Experts of a small language model: 37M parameters.
Below are experts of layer 4 (counted from 0) of a mixture-of-experts language model. Rows are named router (the router's row for the expert) and show model dimensions 0-255. Each number is 128 + 24 x the weight over its row's rms, rounded and kept within 0 to 255. Numbers have three digits each.
After each expert's rows: "mostly gets" lists some tokens that are sent to it at least half of the time. This comes from a sample of Wikipedia text that the model never trained on.

# expert 135
router:155133117094076120130149130153101117134117091154106151178115144102140111088148125095147136139147093131112190103097105089115081132137129133161172147154126166125151152102138117108127098098133117153101134126126174154146110147094100149155119115111119112171077146108095092139104152131127089127155111165096116105124135137143086140144142144121168129172150133151144145120159126085103098123098098143095143099099121124137139119120104125130170177106108161099109123143151099164159100138122127154134133143097193105130135175149108124142119103134162143103085160138118163090119126101153166142095150120138110099125119115085153132152137097141147119131149123106143131106108108129167112115154131124106120165170161108114162151096137079151133159132136131092115117151095118128131159120084149
mostly gets: "97", " 2022", " 2018", " 2015", " 2023", " 2025"

# expert 182
router:121098111146157141134167130113149160086136106109145184151163066122142165129097162104111141120166123145141098130158110131120118155160145149073090127119142125111140107143135122125107132096130126119133127116133084093128161110144096127130093133159135143111131109117160163148145086097132146117113148149138137095110117119118146142160122168136081085138171110089127113089099119111104131099153115143147111134132134125138150129179174113123080102140107128109144169123111090094112121128162107132167142155120100121130143134117170144153156119139129147175130132102105104123112139144122113094110100136116148140086101121134155122176126111105086177141172140099134151105172124112101103109138137113129167123113161141120199116144108110107164118174096068141153118110114129176133126172121154
mostly gets: " late", " Roman", " British", " near", " former", " Grand"

# expert 100
router:147093141116150090138133119156080119148097138154088108180127181094153084148132107151137148175109146145103159087072110132142114117128170144110126166127108158143133170138134127130116104100149146119131070142102161115097122145154158100152154159099098112112158106078105127147119138139141127101126111108123121139123081090150142105099142108134149144121177125165097082134104105115142137158144160141161106159092133132125122118107115134099124111132119110155136138132180117118106123130090137150116127149135157161164109155122145102134113132095124125142111128129102148112138134117144123110169130088114086165149097141163151165150126142122163150171157135151158143103148149115078134116128155128156120150140153086137145087134115136145094102121149144140123052151140077113116136172145137
mostly gets: "′", " season", "gg", " album", " band", " national"

# expert 24
router:116148111094149102149138156134101139153149143106108094119158104111105134105094124079158145111082167095180102132124108134102099127099130117149141123159133166126106083115122129152150126171175095108158126120111122140164147148120130132133121134123108167151157132105158113125117117118092153150061122191124107160122097156105147059093125127130108124103114119106151168156130104104154114157103167101103146157112094139120139136125123165138123155099165125171084131121106170152112151111119116123113085076129095166134148102150117132151109147094114116118159095176127128139176114130083112140128143133131128147126084142170135154136099152155108125137124112125105135161098127100111113132115147134132131096142076123159101158091174133169112140166149123130113151155124146147136125108132115
mostly gets: "ä", "í", "\"", "fa", "”"

# expert 65
router:155117095141140107125085111114141097181092105155172131111083166136166124151102159164139121094152099148136153174131121135090111139152124123086125106117117142147152094121129134091119147132114108108123147107113157135148098077146167097112175067121127083143084092130149140114153119109110121170123108134164162156113164117133132122095105112111193117144114124136155092122125152122088153157067087137139139119167142111120139130117169132100128135085137116078125161134109101135152094099135162150133151155143142124124118156128136123113108160167117147099109131165176154134138133136109117144094153121188124117114178136089129129130131131106144123083112126147111128152077125135177143096133130144175116133107122115124121110121159145128129169095108153154125125150136126090123134139130133
mostly gets: "“", " \"", "{", "["

# expert 37
router:090165120135147145133179137109141131105158136143129122164115112163110139133125117096126145118125130098117077142143150127149156101149075150101094132132123118105101093100132160142098126172139113124119157136163073126101155102087102088177067182136162109143164162137178105085125139159082165141075116121144102108122149151113150146149115120143094167108073110101093150122128123169172109138115101144147079116137152142130150121118153145137137138103105155168121117158136139163103131144152150146138122127125134150107123127105128077180113117099162139151139108091115112178152098062103165111162117100103167129126121121109120111117133152114108129149131131104141116118125089160126086143112124125115129143145127130116124141104127137154105137155110120130124136123142117162123131078141152
mostly gets: " describe", " published", " wrote", " early", " well", "ς"

# expert 20
router:106121163103174093110127126098143162126164132098140128124142155113095178124129124111133097154114145079168079162158143166150178147133133135121097121108097130115115136121145155160115125159141072136129165117172074125134181120127091142136153168124135161089181147163157164092164117157127156126074129116134097092098125169091124144130126161136109115111101136138109142141093071171156152107167152170148101118140140151098174106135116128141115112100106118174105093137110120137091140128167089101135127094114119134127137111138118115113116127138123120145138143098144133137138104120093102127147118130143133110113143144147123139110106123094093098104160138110114157128160113085135079156118120086137119122144104135131102146140122167107138123166104150160141152107112130142102126099116156
mostly gets: "Release", " down", " wrote", " became", " published", " announced"

# expert 27
router:106157102170144170116135141147136150094137158130110151077120124100124131108119134152182136131122125109136116143196135098144127105091098147077151121114141108143111106126122130118131131126142101157114118142153121125153158100097101136119098127146136131138115157106163103146091136106153111135107142132143121134125108112119126075159165126154145147141097137155121164161147143170148147095109124113125129166146113095130125085124112166144074148114182112133131152065121131187137140121128124093109098129153082156094134101113110109099141142115141097110130107100150150132168127146126109130100117140131097190125115082103120105075126139156152124145124154141077147095067101141154147117153159154119161081109111139125101127143131125113100127142165082106103153143149161095126112124177136
mostly gets: "Personal", " describe", " about", " Gra", " Henry", " David"

# expert 169
router:149110116156099109143133108129164106137110106112148135067114128096103155116152135176110163138081116115122139138117136117136100107126098164113130139115134190186120130140127183087105128159100121114114108160139100136131151107135178156112162101119133133136129086143132127132148161135129135145143091103156115150129178144120119157111132111134172101117075154141123107130149163152142097155112137098084138121124087094124121125101114110116147127108119107098135150121157145112123140114151112143117162098187136148090121125070098133145149140141101154106121132179193141126121115149172158122118129105130111110112172136100079118084139156125157115092109091116082182134147142128170162168112131125105131140122144126146124132159129113107105140121133103112116087117156170138115176104112110
mostly gets: " we", " country", "house", "ight", " help", " young"

# expert 28
router:121103121079114120095111104114120143150113113131094151123089141143147164181131089129153121156144134099130173148126146122137127086118149098131116117133104098114164150128134165082110166084148138163156111154148134086123105111103109148093121156160158105111121140135132137162166092144138129075137109114136118126114164149179087178161141159118129089152158137136144170149160140125095095117134098128133146163124131096140161182130105113130153114158150177106123149136131093113131122161138096113135156140107156101142151100099139103084130142143116085117165131104125090134104101114118108128132088134132103154163128096091106132125127152164102108120124111133098113147138156184087131109163095088147141135131131149113158095127123153105141157118091098105119131099119098091119127123147177
mostly gets: " was", " as", " had", " is", " were", " has"

# expert 170
router:130126149100160058139105113088139101161089097224096137140111110119146130156146111187110149176120100116163129136130147151120119105153153132141153131149086156152149178144091109129127123152145112122088112150144094098134138118110169139097125121129079122114135116114127163133173133140105101135084087146103108168114115120105127097112144101070150133129169149111127116141110090148149132138150118137153143124116114124123166107146119118127159158147122136132141149135152120116111109159169134145110134121125148133097139171095123126154121120169131126111124112130170115123143103140157118134159081169117105117149120125134141166152162141158104088094146071117110134125184103106123113082146131138128140122114141101157108096115084109118111086099120155135144078121113138137146151165135122
mostly gets: " short", " among", " we", " close", " high", " pro"

# expert 121
router:119144119137141133113106104100119097151156169120107156113117157165110160109092126149104113099155100111118098106164111094144124140097088120121172155126109139147106122126103122131127164091132097126125119126070160118157127111156129132111102133153153170167101128161111112175113163106137145125146145158126130096108161150136137061107159136095173088151110113107130107125151102125132130126104124106109144108132149112122115163154086139106141168115168153102154121151120169159158093118114144100123104150160073137104139089093084123104123093116152155134155130127111104147104162131100145134108135165111153117129111100128158086108145128141118112145124163150142121110094152150155117151153122159086145170116144154169095140161114120102109119078098100102167161118156146110116092151142089
mostly gets: " the", "The", " its", " their", " this", " The"

# expert 133
router:098163067125127173138186114157130112141161149142146136107123144138125087134144144160127171116104130113139102137125125117129163136113110125168158134139091117114121155125122163136188173114149170160147164145110123126121135122094159143124090117097113105127122099143162102158113150091108095189146134156096090146137123151119130080116149109152140102147087059137126139138156111118134121125116154129086115136101125126129117121124099170162169140143105131104121132151150091104124175142102099136134103124123117109128082089114104141110112093070097155123149088117086128148122110107132137137141120188153133098146152146119108135137152156168109090168119145121095124151122131127106114120110134111069110137136118129150102109146122098127120124102190147136152159175120125124112109093122146
mostly gets: " that", "ر", " which", "в"

# expert 67
router:094128094121113177109144151125135135090155116132107099108148110166131165138121103117106130177155135108157100127132139121111140081099077134116151143085158138131126100110156153116114089105148092125134152150127105109107154105094112098161067128135171147145105144177137080130122172126150132124132123118138162094147147095138132149112137123164141154110098111081139105158145127143149089138132105151156094099132113144173079140110133113168163119153134144105136114171095159128067144148132141108136109135140140146104125102142118132117123097116138121112146093109104129152152126156148111104161111096113169154112145149104111097104134137119108132144157158113144097121120150178095116154108123162079178145124129187137109138131120138127138139141090081122127157169180104142127150109134092
mostly gets: "Species", " building", "$", " church", " species", "History"

# expert 155
router:159111139144096094163126111140136114178118099154186121132101164135157143109138153183107188118106099155141138110124110140145119151132130174119123131135090178150140133141152147082113095126072133134092123133149160134165106130143182103116113117096103102162123084155112173139154149111122120126093100099144129127144148153182135131143112118080143140147132089088147124111138106148112080112146125105123170142140093100118156061131116073113130153108092106080107172133090130131148101127125126140139165123123144180115129127097114125141123131143155148118110137124163146120120116123162138107123122150139131166127152134102079160127140093129124154077096085098111154118177154149132154129103108125097131143130152113128138127106145096111130132108125125147125093148111144148130135139089111
mostly gets: " children", " women", "ef", "Á"

# expert 22
router:145131137080129136159151177129106166119130112154116128157135093111177145124117125090126160125151147129205082127160151182094133130099129149090093138116104134096130160176121109119167125164147141138142132093147166100127133158137146129088135093144112158111157109136130142131125080099141129134113147202138123108088083142164144100129139146099109117116115089085146144102106091147107163100099149116149133160124114132152138091164156158152117091131103126141114133115120138121131119102100118158143112128123132100147111141145141130109144109152134148173082083124144139126134104128141120117112111172124085113108101124169179126111128144110093128108147111107126142090158148099136100091060131139132188095147133119150148091125104137139141125151150125128126135125082135127131133161117141
mostly gets: "emb", " Jan", " Louis", "K", "L", "ug"

# expert 109
router:114134091133160130127159131157124155102121138155124138141108091133140068124132166158164142091137122138166115094099194132130092097128128191112109125107113106139145140161113136092161152127139139129128117154168163171119129158080177152110133097071121127118091133110164089144135134107125090182114121202124141149153138153128117094131136124100154129101128107142160166098157149115132108142119136081077142132113147089146110103112178146135141162098101111118121135117128118125103093143149104107164092124154127106137110148157109093150147115102142124105105130100092168130115135125141116124136103121126136126132153123158115121150168164130146120115129094079113152132091092144122143169115132116120163139121080082151132078124111115136124105119160131156143107153117137116114120134171124
mostly gets: " ", " Qu", "\\"

# expert 138
router:100132117123152139154158147109059116144147167148110168143096098186163093128121141094087127110119164126135116173140121148124159135122130151127111147143120096103114140152144103149144130136132133143164153124131119115110136177158146120132098107125099130128168120126153145122102104123117163175133159092105148109145091108101160106149097129146120143138094120132100142151095154154151138113160175143164112134083137145136104113163089158132089130151126113147123119123130123105131136114095122113130136110137119134145113111173148093124126104120123122157135127123084110148131088085096130105170108112106173126119102116158123143137122089163133206195108159092153087101147150092117086076087125124128098102133135117135124129124130139148143075125166149107162125156129136170115101141150146
mostly gets: "ć", "ë", "е", "ς", "io", "ina"

# expert 73
router:100160166138111161110111141131154124175112094104138104087137132117094170104098121130147093112149144149115130134122105121123091147127147150126139120134157176139126076105122094107099090091119099095116114170099155168179137124093105132110129156129149156136099172134114105104110155159157118106105101154149085143163146146135132143120129150157089145109129118126129115114138127090142120146117112126154166122155105109140149119084173112125150144101173131097100128121136134149120168090151133125120155137124132136098174157109119131129107159106117079100110127180151152102130161163116096138095151121105132140159119158123103144086115110122141128102103074149096139156098144137136166143103142121083109143093089107159131156119142147120121121159130137109103146158163151082131196145134087
mostly gets: "Personal", "In", "See", "Career", "On", "History"

# expert 172
router:085141097113155127170180154152080172101134132134117150165136099107145131126156126125143140112100116110124095154141137099131110142172152166095092112134161109105098097132163110147128110191116112115130099078174099148116139166123122119167134112123120152152136170110146111124115091147116118122076107138116121100104113104122177112126118135132091138138147129125166149120093118172099108128143110160159094096092117127121121108124156095135117110129076110178105100141108094132134110171178123131144137105087130154137122150139103136148100127155164107195116140099122138139172076094135116098108141141135109133141097111143175103166123126133115146132116141112147115089171099118114072123132129117139138085154152120106129137098136121165133146160134129133152116145109170132151136124125163
mostly gets: "shire", " India", " California", "bert", " London", "″"

# expert 84
router:162161135159120140113096146121157090166110108089120125089142147120092167103124112166118064139149156182095152083140143088110109151132110132127156111124137165153141092112089135113102123130085124097124118147112154167156126106131110106113173131142125148112085149154118120117086137151142095158110149137113076155142144118117123159132122137124135110122116146150149118162153158105084154136103084149154139109146110097129123124104147127099126152108156133096109119138149107115155109117138163119147169181155107100121135131097111127165132188125133105103124132182142126139141169164121105146132160105104140121153114137126127146111125118137136130110101081162086121154101140125148164166108145101134111136091075092130100124122140175090136146134116149120133108155164130077100170152123105
mostly gets: " she", "On", " he", " She", " He", " while"

# expert 97
router:093114117118141132106156172122085124080148135127124134136112119172143134140131157103090140080171138135124092165112149158110138145106151172107120151125138116114129162166137093145166119128109125113179108133153118079084150191178147107145096116126109173130161135108164143148089087089126159161120160115124141075129119100102161093139127167122126142153120125120099137119098098138150110117166162136152139141116107150163098125152096168123084127130108114156119131092117115103139155134111139104128135135151129114116110108138160099120150127123113133157134145155099112154138104102116149110148142112129160161109148120197134132143114082146133186157122175123131101106113158109099099117066129119130116114108125080144140151096112097117128097147144124130142098143147121144121113173158123
mostly gets: "ko", "ć", "io", "ń", "ium", "ë"

# expert 40
router:120106135089103166116121116138070102145128165096096133116126092146106135127113088112107092131124168114128121138094141112122090137129146158147136135133164121146099112131142117153116081146147108096166130152097121149113119188132126136116091151126095142105152105105087145149141154148096134094148147091116123150163127151116131150123133137132127140103179091165135102131119118079154139125164193129150121160122119119143170142071097101079114118134168165169149122122098177162083138120085174127124159141124149155150176151171136145113101131122114110146119102155105128110150126124131095116127141115088141179118115123134118115096114134130152178129115117140173104141137173119109177169123099122139098113144087153147144140122105126149104071139117119122136158140159114129122135149132123
mostly gets: "gh", "±", "History", " goal", "See", "Career"